{
  "n_layer": 13,
  "d_model": 192,
  "n_experts": 64,
  "experts_per_token": 4,
  "d_expert": 32,
  "d_shared_expert": 64,
  "activation": "swiglu",
  "moe_layers": [1, 2, 3, 4, 5, 6, 7, 8, 9, 10, 11, 12],
  "router_score": "softmax",
  "normalize_top_k": true,
  "routed_scale": 2.5,
  "balance_loss": 0.00534,
  "balance_bias": false,
  "init_std_router": 0.0384,
  "lr_router": 0.000714,
  "n_head": 3,
  "n_kv_head": 1,
  "head_dim": 64,
  "vocab_size": 30067,
  "norm": "rmsnorm",
  "norm_place": "pre",
  "norm_eps": 1e-06,
  "positions": "rope",
  "rope_base": 17100.0,
  "rope_fraction": 1.0,
  "qk_norm": false,
  "attn_scale": 0.125,
  "tie_embeddings": false,
  "parallel_block": false,
  "init": "trunc",
  "init_std_qkv": 0.0225,
  "init_std_o": 0.0,
  "init_std_up": 0.0225,
  "init_std_down": 0.0,
  "optimizer": "soap_variant",
  "lr": 0.00397,
  "beta1": 0.95,
  "beta2": 0.95,
  "weight_decay": 0.067,
  "lr_head": 0.0115,
  "warmup_steps": 200,
  "schedule": "wsd",
  "decay_fraction": 1.0,
  "decay_shape": "cos",
  "final_lr_fraction": 0.05,
  "batch_tokens": [65536, 131072, 262144],
  "seq_len": 256,
  "doc_mask": true,
  "train_tokens": 628800000,
  "steps": 4113,
  "dataset": "wikipedia_en"
}
Below are experts of layer 9 (counted from 0) of a mixture-of-experts language model. Rows are named gate (a neuron's input weights, with its number), up (a neuron's input weights, with its number), down (a neuron's output weights, with its number) and show model dimensions 0-191. Each number is 128 + 32 x the weight over its row's rms, rounded and kept within 0 to 255. Numbers have three digits each.
Before each expert's rows: a language model's description of what the expert responds to. This comes from a sample of Wikipedia text that the model never trained on.

# expert 7
List separators, conjunctions. Separators between list items and table cells, such as |, and, or, commas, semicolons, and colons after taxonomy fields like Phylum: Arthropoda.
gate1:086116119117139163073140108158096138148056163075126128092092145122133145102059059144158146107092079167120102083146074079108182137170139100085169116128129117079149118065085196095116125118182125145125152070150100178183144138137093085169149056161088148125067111078168110138129120097167142140126112141130097139100096110106131134108148164135211160111138131069102097116114183114105129168101112180133125143132153116191154150097158139113124153139109098131109102147133096092095168088139108171176115157153145202112153136175164120083143215125116160096114142070109147110106142114159087150
up1:089180092119127101121140170125142063121079180149074136152049149049157158119075142126143113079146146136168109095100133120088169155162091115084127087135120136117153110089119146093194178106109123098072127092125105099115126161121093112133119156213122157081098168141141143104118170138082141094173133093143115095144121111188075133140138165147070167122127083106107162122129124127111108134128156116150167127181147097146082079131158133167086133102154172157100077152150092120150125110176156173135096176151128169115145114139205100090062133129182134115167106137107063054084079102084125114
down1:081098170219139110028129153142099171123130128106062075138126119157108130131123174174110061128112139097111076080068138196081143138186133196074133078172153098077142137182144179111137139091204155145140160071056084147137114119147093105067174102148095128100082117120146153108139145155133091131105149126145098128148137113136150170165117120131115109148099140173136121105105095122033160087115101134125120154158150110144119099135137129130123128102078158095131075141109137093126127175144097128139113129153081135131120112161158142120067138118096180130148122119203176092123091152095108099

# expert 22
Mid-word pieces of names. Inner syllable pieces of foreign club, place, and player names in sports tables and results, such as Pl(ze)ň, Ar(ge)ş, Car(sh)alton.
gate5:127083129120083153137144146113109166163093061135122110075109105086116120133182112119105094073151088178117117130139165146089134149144075145111132084099161134113127080121080082084104122141120148154139070131135193165118204147085147089175144151143121081147094110103161157132142111120158088073154078137120166122128130152117138112139126083105135189166135082105073145157131162114113181184102106158078130176146107137086151055129153112124134114075093146111174145087126111110080122137116127090163115112075076231148095114104196109092140215128133075120148114091149153140147147158154197154
up5:126087155192145130131202076138133106165147132099141113109160142073136135096170148207146167190128193107109126110110151113133112120225081132123136082061139162098065118133159075140161154112058080091145125124129085151183155122143112103162108112143140161155157089123101129092121164128109096043107109103104105117089062095144168065112149115032119110116113135171145111141119164130155104127102142113128129158125166156118162139201100101080113088134149164121136057147136124109190142132111083106169138120137153130112139084096134123180117137135074108068178165162115134125126137139124173122
down5:092117108113163131176102119147109173160144087105140133108121141125095143085091223100089142109077140137143094139154036106186110163128147110097120113166139096141111089153152091115165179160162188155128164125134162121086136108131127055137187098092086180148092118121194136125161117144145160136131116148156134164108128121147054131143152134131141070126155167068202168128049114122116107170097153118172111069137149133106147159159145156063155129200079134069120136173093102116156066114126108146172091134115154079123061118142159136125120115140118179113085168141137104148069137090153108137

# expert 16
Word-initial consonant clusters. First pieces of names and rarer words, often consonant clusters after quotes or hyphens, such as Sp(ell), Ch, St, -b(ody), Mar(acanã).
gate0:177163105109168187116098049162168100118180128129184097134093167098115172134118158111122163138140150051094149117132110118155168106161126140200109170164132158137173167137090185124136117103145122169139094099137106147115109112101114174122117103191143212117119098138169145139096126113155110119121137108141136101149166140135156137052060131098064092103144152133111109136114151206161181105177076111100122127158183101162154136132166126230117097127096118076062112088133108075134117154114169135101145126158127137143098128158181068164116123103110090095144087131134137149103170159094165079
up0:093105096164088172100112112132090100151102141174160132126112089122154135138096168178153136122098120141112147132179123147131126147139133112084129107179147117140125174071139157205148143116105135192083109130097149063151100155106139153098126089142121103070159122165085161184108087121110137178129123102153093144159159137084058111161201104099068117119134144120104094088162162126121222199161129121209151158136089153148115064099131106085157134111171101128206193152112112150087128149110107127109113062071132104110161091077129139167140175174125166125139154112133072116083148106148123164
down0:184130150125109115223161162121093161133130155149090119158146150153157137149136180126126151121125125129081101137078144133077104128154087097139134167120090166167108171208070180121124099108110169140100119128127118118160098171105127122114158200169149133058117168086110128104159091117126160132077156139070151161160137102079170098120123111163139149135172153138088126110168105117166100156124155129074152144072175134122167108097071116112076155122075126123095135134140091114059084192177173154134107187193159109124115150066104168110117140101181137129131100151195149156131155182152154198

# expert 55
Mid-word consonant pieces. Short mid-word pieces ending in t or a consonant inside ordinary or rare words, such as f-et-ishes, St-et-son, gaz-et-ted.
gate0:140109080127133070140140105103100094152086080143152105115105132095147175047093160162130121082088087033165190133093075178122107101145117074214127070164096133105134136181093096174120097133150105063122170059141113104061087157103123153141126113158149186143141093132116120128145144140167070132109132113151131173112130139120046116106114177060136124064122116148131091163109105165137128105090059129124098114147085146114095123159131122117129124037197130167102144107131125123118067085142100110094133098120130116156141128130111121106178112098165092146164134128137160090105122124150114155
up0:179216148103140120144140156099127131124107173108101093099125101094117170121102138116101146144144158091184140160124177114132165154183111120167078099115064131113147132154118093119108092097168108125045210069188167162119123135102193155105092115135154147139122118099137190128085111125169138110098123165127151201106154118135081103119137127105114128140136084143140162094168123138104195131133122135115147093113076137132226113113105125116085100218135122195154031148080150076122128157092136115106158128153083137108129149162059149148183128105150130106147089114103072158134102127152128138
down0:144132085119116136081133135149103078117158098103126089096082129216079146102139172133132170099153116117080122095104122117147135106134199133134165106109169150115089119087056127141125126152175110161128109139059159122109093125132129135139144167134116152106107135133102099130122123135106107133164120153152104142136143094160120134179108120101131102195133141127078182156072145143122134153059081174149114041113158126200153086195099214166157138137091170141088209120134107097155117157098145143190139080123091117202130122086167107130107134121129157146082163117219114117175126051126111146

# expert 32
Numbers and quantity words. Digits in tables, dates and coordinates, plus quantifiers and the "of"/"than" after them, like some of, many of, more than.
gate1:113081144134083185117110180100088068159153096152116119073090101138097148125137109136139162128155073129160101138153213120148075151178111145111139075123127156115153155196143121147111187132114157128129132184143114109109137051091146190110117163082153138100091095110142163112211109076135096135067133096131131103120085149088172164113117176098143136182107092169115111133131153133103076135196157108187140145151133152175136098095114145116149123103093125087135110160095171186106127108190165096132136121100163188143134103188106135054116136167102152145112109130112067151155095155059142146
up1:107138129126121114112145181141137152066161142059094149111145128068141136125082117130161157089123140153148098113121147188123121120186130112104151125128153150149158156161184130123106096147111149117078140096143111136166124127079081135189120151205182064153088155199152111149124109138144135119160115122084143135140097098107124076156100088096102157084053123136155146067078165164076108112094126163123120192085141171141113104122144156148150172141084184124110152096145163121061142120096170168087139109173096161138162198155148113187165161148150208205140129166136124167166115153076102149
down1:112104086114188141194144163077108087133092110069089202113130156118146129105053121070134186142185105099083127130147114089123158091163168144165108140119170115151136110121153128173177126165107143122165188122189121126110083132114102163118164144153135155112123103108104099150055154118125114170154100120082088146126073094106104071177139054099123092145106133132171115179134123144143116149108156123086189142104093099147106084178127158132131156077111151075165129095150186120105130136140132064127144132073074095086107195071155156076125082167119117159115138136125158125097143112117090190

# expert 2
Connectors inside names. Joining words inside proper names and titles: "of" and "and" in institution names, also foreign particles like de, von, et, &.
gate1:148130126201137146067081213152169139108149108143077094110187155075159131148108102103183126119128147118143121133185112129175083118090122165126113157145087166115104138121165166167174109154091135107102109129144160141081158114032143175111138145086072108132153170156110143143126137105075140133136120163181152094130159130100137136172140080141088139107103079134065129125138135159201098178156088176144069207118112110135166110083130143087121135110129126115113169126111083118110109134063080139134108208107155081143109078105110096125137123103185121116062122093162135134148092141124062173
up1:166127145125092131125121104152106111127144097170175076058215150105090122125133159100179150220158129159165145122069096103157059097130117120081161156201145120151125100119125118146115066119149168066144136202138146117146135111137177119141110166174088042165037160117138134147107102136158131137138124097103138118108081140149104200139091130147165098135095149141153091162144128118071159112094091089131091181147151112122067132127137100155137138087136140105115151099118101109133127116163138080150210160095128094099061159111122145157131138137158122160118076081161122124158077113080137102
down1:099153162071085132098151119181130109177144208163130069135123180135063168126131173083172087138113099127156111137146112121129191123101089117118139146149129161121092084190108114132076105078080150066148118147144090152126133120075145077169128162126129147167049128115126134095128118140104076099105120129134115106061098127097131107102134146093155069118096150130176155165102185155129167155182187105128091176179161106101128144141106155125129137098142121102180139155111102156163130143186120130145139188103172127116102174108122131218115048152078148150109137160196162173170109121120149125

# expert 37
Table and infobox markup. Leading pipe characters that start table rows, plus infobox and list labels such as Born, Died, Website, Pld, and ==.
gate2:119069140125126182077164158099085155121086080098079156177118150121121143162082151158167144153151166114178142069126135150097161115087095100110141166120166127146130167139122125194164106127126092130222133144150111162071161129097129136106155203104105087108116129105169102118162140134129091104103130193109117095156133124133105176180141115124166157170178108096097123105073166136194098129148079129131114149128102136187111156175026190170131115112077113114118103104162145210135142110162121126107134142126166084163095124088180112113152096135117098115092147140199115110154165160187122159
up2:128145132177129158131078170128092117145145111153138151171077136141063104132170099096091144138157148189125165127112146123115153112097134154121111060083118147135156123125136124064174177161138123120109160143139095108128056162161144141195194094144107114146112188105118073207097130126150157132126054130097137131136179104158126111111144097052069142147133080041142118092153127157114146131086081171144105093084156118084106133112120109091092135135077179111155114124126085109185166110112168121070143108125105146141108086072079070123159118111175092110127156088190168158151176158178107137
down2:171091110140139156162124129150201134147114148162124157102123137100125170178105148194129117155096199142100150163150157144124111112156181152108111163119095061130184112140153080127149121143165124174109098087135111105148156056145171158169090123145163155125146112075107152207131142144155164170164127143121107089129144074132191171156118175083126117120155078168072132178120103157176174146163118085127139126090091124142127143187088099151150070104186179123129078089086188103142106176120145151142100125169117152115079133177080161131143095109123140172180129202071118155124138081139123101

# expert 13
Year endings, dates. Second half of four-digit years after 19 or 18 in birth–death dates, plus month names and days, such as July 18, 1906.
gate0:111111220096077128110110116154084121137158091129133150132154120132190099058097124135111160211121114109110154078122108059141196091078095153175091121108154139157162132111131095166170069062127117146078122109109126119069173134077110115155142163109180110137179083085134154118131152093128107139148121109112132144080165173086118114110134120069135124149148148156139145163069109096197130090103105120096146141120129116084148092116089162141081141105110133048095073145089108124129129077118143078097094133133110133053125099107120127133104111070173103072084149121207136116115101180141118113
up0:155119209163100211152141149107164120120102136141117128111140103142172124113104153146111101140086189135131169151130169148140127063132110175160073108123141101078128140119137126137177166084132157170083082114159121191122136124205148114116049108136120150192109147098182108167149157120118109151184140109078175162127148199146145099076149076066109100141048131088162131072089147115141149149116141139111079124116139118110109147080135051168115082118115129170126114109133123127089009126119125146108130129128116181153095108146112113084119076115095133108080074143145143150141103126172120149
down0:137150142170107041214148168108102116116125127162071111136103158180147163127126134181173124144104138122158082105104070103165143108123069115110106155132218126104159169147091137095152141079095146166116121097176144189168110125137144108210189125093087153109098149140173076127156126088130100170085129134075154074109167127096128144156107092094153114116121129080073131162123109079171156163141110115129106148194132130140122123089135165165105144107072124181118093133114157143144162150139072092094137103175082074132082173117110152152091130170093146130131075146082065122100142119141141094

# expert 8
Subword pieces, list openers. Mixed bag: mid-word pieces (ad-j-acent, coad-j-utor), year digits after 19/18, articles opening titles, table cells, list words like Nominated, Won.
gate0:114108121075111143117130089101117095132151109118158132075133150180163137128101155143141127139112127156184054091128158136135121128105149126155130172087113128103090054160132147130145177108114074133100128104124148119180115192152168109170143106134096242179118145195177133129094128127110089139091120125098168144068129079126167104124097161103121092136150116145134191133134080140117144123118105138124117172174147066155162132089116059077092062065141130169167125165104157116111174085098089101155082090133128127143082141113109130155106136123156149144000166161112159081142131074129100146
up0:136186150117142106107186101135164097104161125117096140168132094081077106060067182116130125145127123121110174129120117143161068082119103148144143143160091114108164167104133139134132097132156079205122139123143136179083118113123130142110105139146171072140089079147094127097118135131123096114168079148098180154192135094170136112148144053089186204104089105100170109126121100138097126093100126070161154129130126115092121116102108159115098049161097134131117132136124049183138150180158093168101106155143175152187106176064113166130135141142110188172180132145127157136132045119154129177
down0:103136161188107047115138139128116125137108103182170176110123156111142104102115103136135195118117087062032126120162142126132121119045121157180139090098143106087106125134090159091150108051076156114128086190139147059113110160123151161137143152120113175180171122107114108121068132126117123149076107139138153126120117139142096142128118108163148110107125088099202111082098084125091103189168095114118153115106131201100113083158152154125098142162103077127145138102132155084083136142064141123111164089169057174137104111195106146138152096160129102162105073087143167133119175150150091146

# expert 14
Non-English name syllables. Word pieces inside transliterated South Asian, Arabic, Turkic and Japanese names, e.g. Ab, am, ar in Abdullah, Logar, Kokone.
gate6:107133171128142153128100077168114125100145085177133145136120129147106082044116161098116116110065101155152110123133174093139094121172137126101153128163116108176153133123141086176161154160194061192169157095165101124042124141167150138141111107104111156080144122193145133157128061072095164092085153166245114177149121111170079119173109102129119087076105173116096093126138157166158113086137191159102123099166151125086146150166139143167122143123126133103116116088139142144171141077106102129164110143120122129096125160132171165159122131092155158142122130104040166149148134065153120120
up6:112157101137132111131104057154115095106134154100107095096173108137196177078152163125110143134097155152142100100111078149132167142138071102077129138116141067143108120107167096133087098134127081089153102059140121110167110108133122131112112151144195103091107104056161139122026119124156144142112128175125148057122105130073167149116089153186126154185071162194162089096183152192078150113154122123072171109140135103100113120157114155136089094175147161140176151187121094109109101130143124056153159142131139124115081142164102119099122109109069174170084111140170101135080126173131135109
down6:110142150091109153108148132047142122135075102095094113118145159176123180197080079116164152104186161134134137130137125132149082072071160032110091112101111123121062111150126139090178097069115109126085124142125157172139124084120129129137177116133205138124146140089121101159148121068133135109148109105193114095119129143128050167142079122163136086190115140121064095131080068141119127137130121106153148153126135071154099157133103107142106122149135134149207117120139124186133178110173109112160140155158103162163086137154185061063093126105173109156161150129183110079092129136132141120

# expert 49
Slavic and foreign name endings. Word pieces inside and ending foreign surnames, especially Slavic and Hungarian, such as -ová, -ić, -ov, -czy, and accented á.
gate6:144152128075089104102140160151130161135121073180187095137095107111086082175143113109164124074059104084108147122062103188150145150151129121121197146166058140122115164133129135196135066102138074126096127136075146088109124166108132182131102070124134137152125139200172141164166102139120128104115103154190104152170135098108108166098086137115114141071123118114097101138098141119085129133118098134153092070171138212088149155186148113208163139107089139188098088128153138128081105108103132158138074116153066140075153073141124191116133135098094151109146159138112114118108117145163148137
up6:144072099154131139147147103161102080155127102162108071104129101101141142118087123128134078139119080143117071060133098101134112112135129101091183121131127149122122135113109116129083092130173198127172087137130119178145133134115112091071106178113128140155133130173156081170077077075083082105110105098147131078084132083084177182117134108129129169081128127113121154162137186115146134117099142108114127175125182157149110205162129069096183112098173157125120101113136137118086185100185132117098083113093098104085185088116107041109156089111156137120090079152157135187150069110166194096
down6:171163138142146146148096113085109131119101092087130121136117113105105146138162108046128096208077189108151155173135169122204179153147130111133142110138110081112175095147110105142179115098101131086090114122159152063135117144116166190079138126141175171079050155124114107117147152100096157114133127126136141168120123150098063114081097107075080153130163152114127167157159067190120145136145128134089192142089105120075084091157100076121083152121155142128161159094082163087147134175155093137102082133180112106181119135115151156117132158128117033143159129127073159143098126109140195123

# expert 6
Measurement number digits. Single digits inside numbers in statistics, coordinates and converted measurements, plus unit words like km, ft, sq mi.
gate1:121145123145047132124118105173107156144055111173102123103129116124197086112121127119137098107161110115116107123087118093150162060114104143156178160182181151092126073152142110104142148112165140183139167138187130109133108161144077103138143126110175149161112120158109115156083138083115161139131130155079084123084120082150129105146122082054091122127131137105113133120097094184089166133134166130102179159123081144100117094071108193148149111137123148138154140078172116149154123139114159156162038115186074096153171219096159146108108174084085164146133058067110134085131177149137088124
up1:170144129155091140109081101168157114127103139102112043107174120132138140131134074161159154121110113150162135113139136080109193174115162073087121134173171135102096087143125144093161143097159152159130146116154087126123108171149144129167160072153161104130111176094145089089134128136198171132135104149156092143166100114176099100129124152150098141156172197083112148110109161190093159104070183085133118134101114081118126148060136183125094150089118152099121109083117135087138192164147123194132124090175138206091168205100141100150144117081100096105100112158132084164106209106154104126
down1:132170118105056089097120115102129109134076197158116113145116120186090114139090151160089128138176134182163123192118172126081099161124175170184134143164139101115141050106010143115151125108129102116062184162150167141111102133089140134090167144159149096134172116135100093111119080097051136160152145156088109117165139182104136089201109147121141141104120103165117139107162153130145108100159084084145158119108147154082106094114170099113133109130161127075132130132133153111190066135100178107162105135164141150151161181154136138163171146129154146199133119116109123052119129178127147154

# expert 27
Proper name beginnings. First pieces of place and person names, often capital letters or syllables, such as Los, New, Charl-ottesville, Kow-lo-on, K-airouan.
gate0:166129140208131108100194133091116094192129172164130198157141068191129101125110158101117137167123124167157105141127130193108136148162104136193116149126125143120070125119156151172133115142133149142117101083148182094112142129146168146178147162113130181137107129110174167109119150079132101153090120095121156111119140157161101124131092136136103099109143155103152125106114075073107080159143098110152088117148092054168128051159118127144104053154140180142134071113152092127079139126119066142116126104157172082086142191169179160100076102157181082150207114152145152123132154152174151187
up0:052101160193095104172085073147114138142129088128147156106111097087211123137162135131175125129123149195163129150121090145145081131130185108116109129182185166104164128191140146085152097173157134103127148067171134108184111082076140126182111137089129203125171110110143193134157094155170118108156140120066186138098064151114129146066150112146135119078080128161138166140088150119138168143192150134179136138142143114160145112132084098110112134118156168133167159113168111053125136111120131132078169128116185098097109103097102163117164170092079181121129119111120108135145179127142132166
down0:149151164157169136197174130116126104168178089076152154080090151043116143157166171132148135172139151121128079131089161137158131118151099145178129073072116105133158099064093060114116125183116095130110109143169135157121091120140134199143156107153165143095132142122116146102112134147106181148162139115124092106155108143110184043105112141127135132109130178134040108189138097141103120079102099109193188136126142135077134075116136152116111154160132148150099140157163169083127117150108099140176193155174131094108181085130100119128195111149161141151159089095082167111121120077099186116

# expert 20
List and table markup. Line-initial dashes of bulleted lists, table pipes, heading equals signs, year "20" in tables, plus colons and periods in infobox-style lists.
gate0:101105132137114136125099154117159145176117136126131125071145096124164098164098160146118161059181129095153150126079164120153114140076204203169045106145174164115148158107063172107114175104190152090152148123112149121156138129122126130136187163130097073146112156116083104185174133118126109115116151153163134113174115092189131130076076065142133133146108150153116091095103111188135107173173151110157095076192120127112147096094138080117126108103101125093165194129083168090100124090156116161142112120131128071111047111125082082095143138120120137124134127175158162079123060165112113086
up0:128148104141102084112113167115149086130102176134095151112171137096134100120084128084179102106150190169163127153155081121133171141115096097151116126110104172154116151111065150150107116128105122127135082117153142166184119128076123092075130152118168092101213106094149194101100142129077098153098139108168101117151139138165120088123142049121082168194124143162124142164175111178085138117163100163131147139150181128107177025212125139155127116032109130104172110167179098121110126099159138168101156171101071159098108091116066108130109129155132142097105072119120151115079127161116138119
down0:118148110071181137076090070141133180103111149102159086129115133133116187122088164111095164107154119100092115145159180129141144114179108113137168107176175129111160143136157116140162142153173135157109182118118079133121109111156193038181144109060068101148153128095106094152109101129067105175143118105121130117070140120184151156122184119103106100126160133119156128122113160224096152137140108090125179110098073137106095151158143180122106131124145074121115099086109171187119104147107108132165092102105128129150115141130179092128107155112172122159146213207093103142170199122177138141

# expert 44
Compound hyphens, list connectors. Hyphens in compound modifiers (low-income, season-ending), commas and "and/or/of" linking items in expository prose, plus adjectives like modern, traditional.
gate1:136132109086157129127116159101160109161211121049138100121098138223147099139165158125106101083113173169136162099120133157127093135204180105194147128154164133077182096157161143174140149096159142138122038176142098160145123093059180132108135189102150172134141093143101142132089072111114146156172130132150097153094110092142072172105084144138142134121132121130151142117092113171090120144229162082114178136096169121144114089119107074119156091123113112124154067121169150075178105101106159149075127095114145139128126125131161135146186098167134148162120133140166173119116088109124119136
up1:153130198140187112139132060160159135157199094125135151131116111177078097171102196100132137097103171115093084100165175090135064122117082185125172100152150071128155120126099149069113161182117170128086186151125063122143087161122161085129117143145096135108150085107155121171144134132127140099101136191148103146108205155097108181141119076113145137131135078153148177093125133134096130168106090224131147111140150100113084133112150156171165152107112141135133161156105076105075085120195116119185150147137171069137099123132121115096122143131135100132140164104155144142109159178182169138
down1:096113112104168129074124143138133158123184108101130109129127161200120133206115106142087143086065165135157151139078107120175126164139052136177085176108106151051095179096106127145168111121143159136155130130173151133096100153169145117058211119139115043161205127118142158126110185089103162103146097160114135123157157143093122148147127193172142096137094146150119140104148163146117133115175132116111120166062126107154093123118217134102151137107141101132076089152107103196127157149142111142131146121111126141180126126120157087088145188143137145119119247137154152114155116138121146122

# expert 5
Infobox field markers. List dashes, bullets and field names at line starts in infoboxes and taxoboxes, such as "- Phylum:", "• Total", "Department", coordinates.
gate0:116127131119121094124094186079153119081105164193162118117063087120130173199150158101127118142124156103154144135130146103105160121150114112112076068130115052095145090135102130164124081114107114090119077098128148089095160196127104076119168117123121117118088148113128203188155128121149131122120109061087125153134196157111089134166171091093172127133048096121128178116096123130148121152141135119098153116100159109170134116142113107183128178114165068112147159181078162161134092132080110131112108091111142155148091160133115126071188158105195093126123074128145165174093163080191071135
up0:069168123115182144157107141160114123107112091093110107124095112131093148112092096129149144162119130114125109072138096143148147158102137138092167123084154140094092163157102162101127138117220176136127165168138130112150179135177097143184135125194102148093129122048081122163124182118099147164138157179156104095159128114100107129082116156114158064128144200175124099129114109144163162141104084101137142055113132086058097089073131098103123134126155172142119098140158055148085143157170209139120099109130122141064107132135160136138097123156023152129170111120159064143115108156184146155
down0:137110137082120174185152085172059151129125137158109195134136147173109093103184125109179091148099147077125096125136070137088129129186146122153127143105105119124116126188085101087207116159108126119142142181129140181142125082082126102077086103132171123159091065100114112073103106130111156140144151139163076135133065116143184128133147072087129142118146130109148088135173069120128124124134133116149120105102158107127087134041164114134182114145088143098182120080092180065117102176167179156098134184160132139141087099149127127108134063169124138123155137107153116089065150074132126061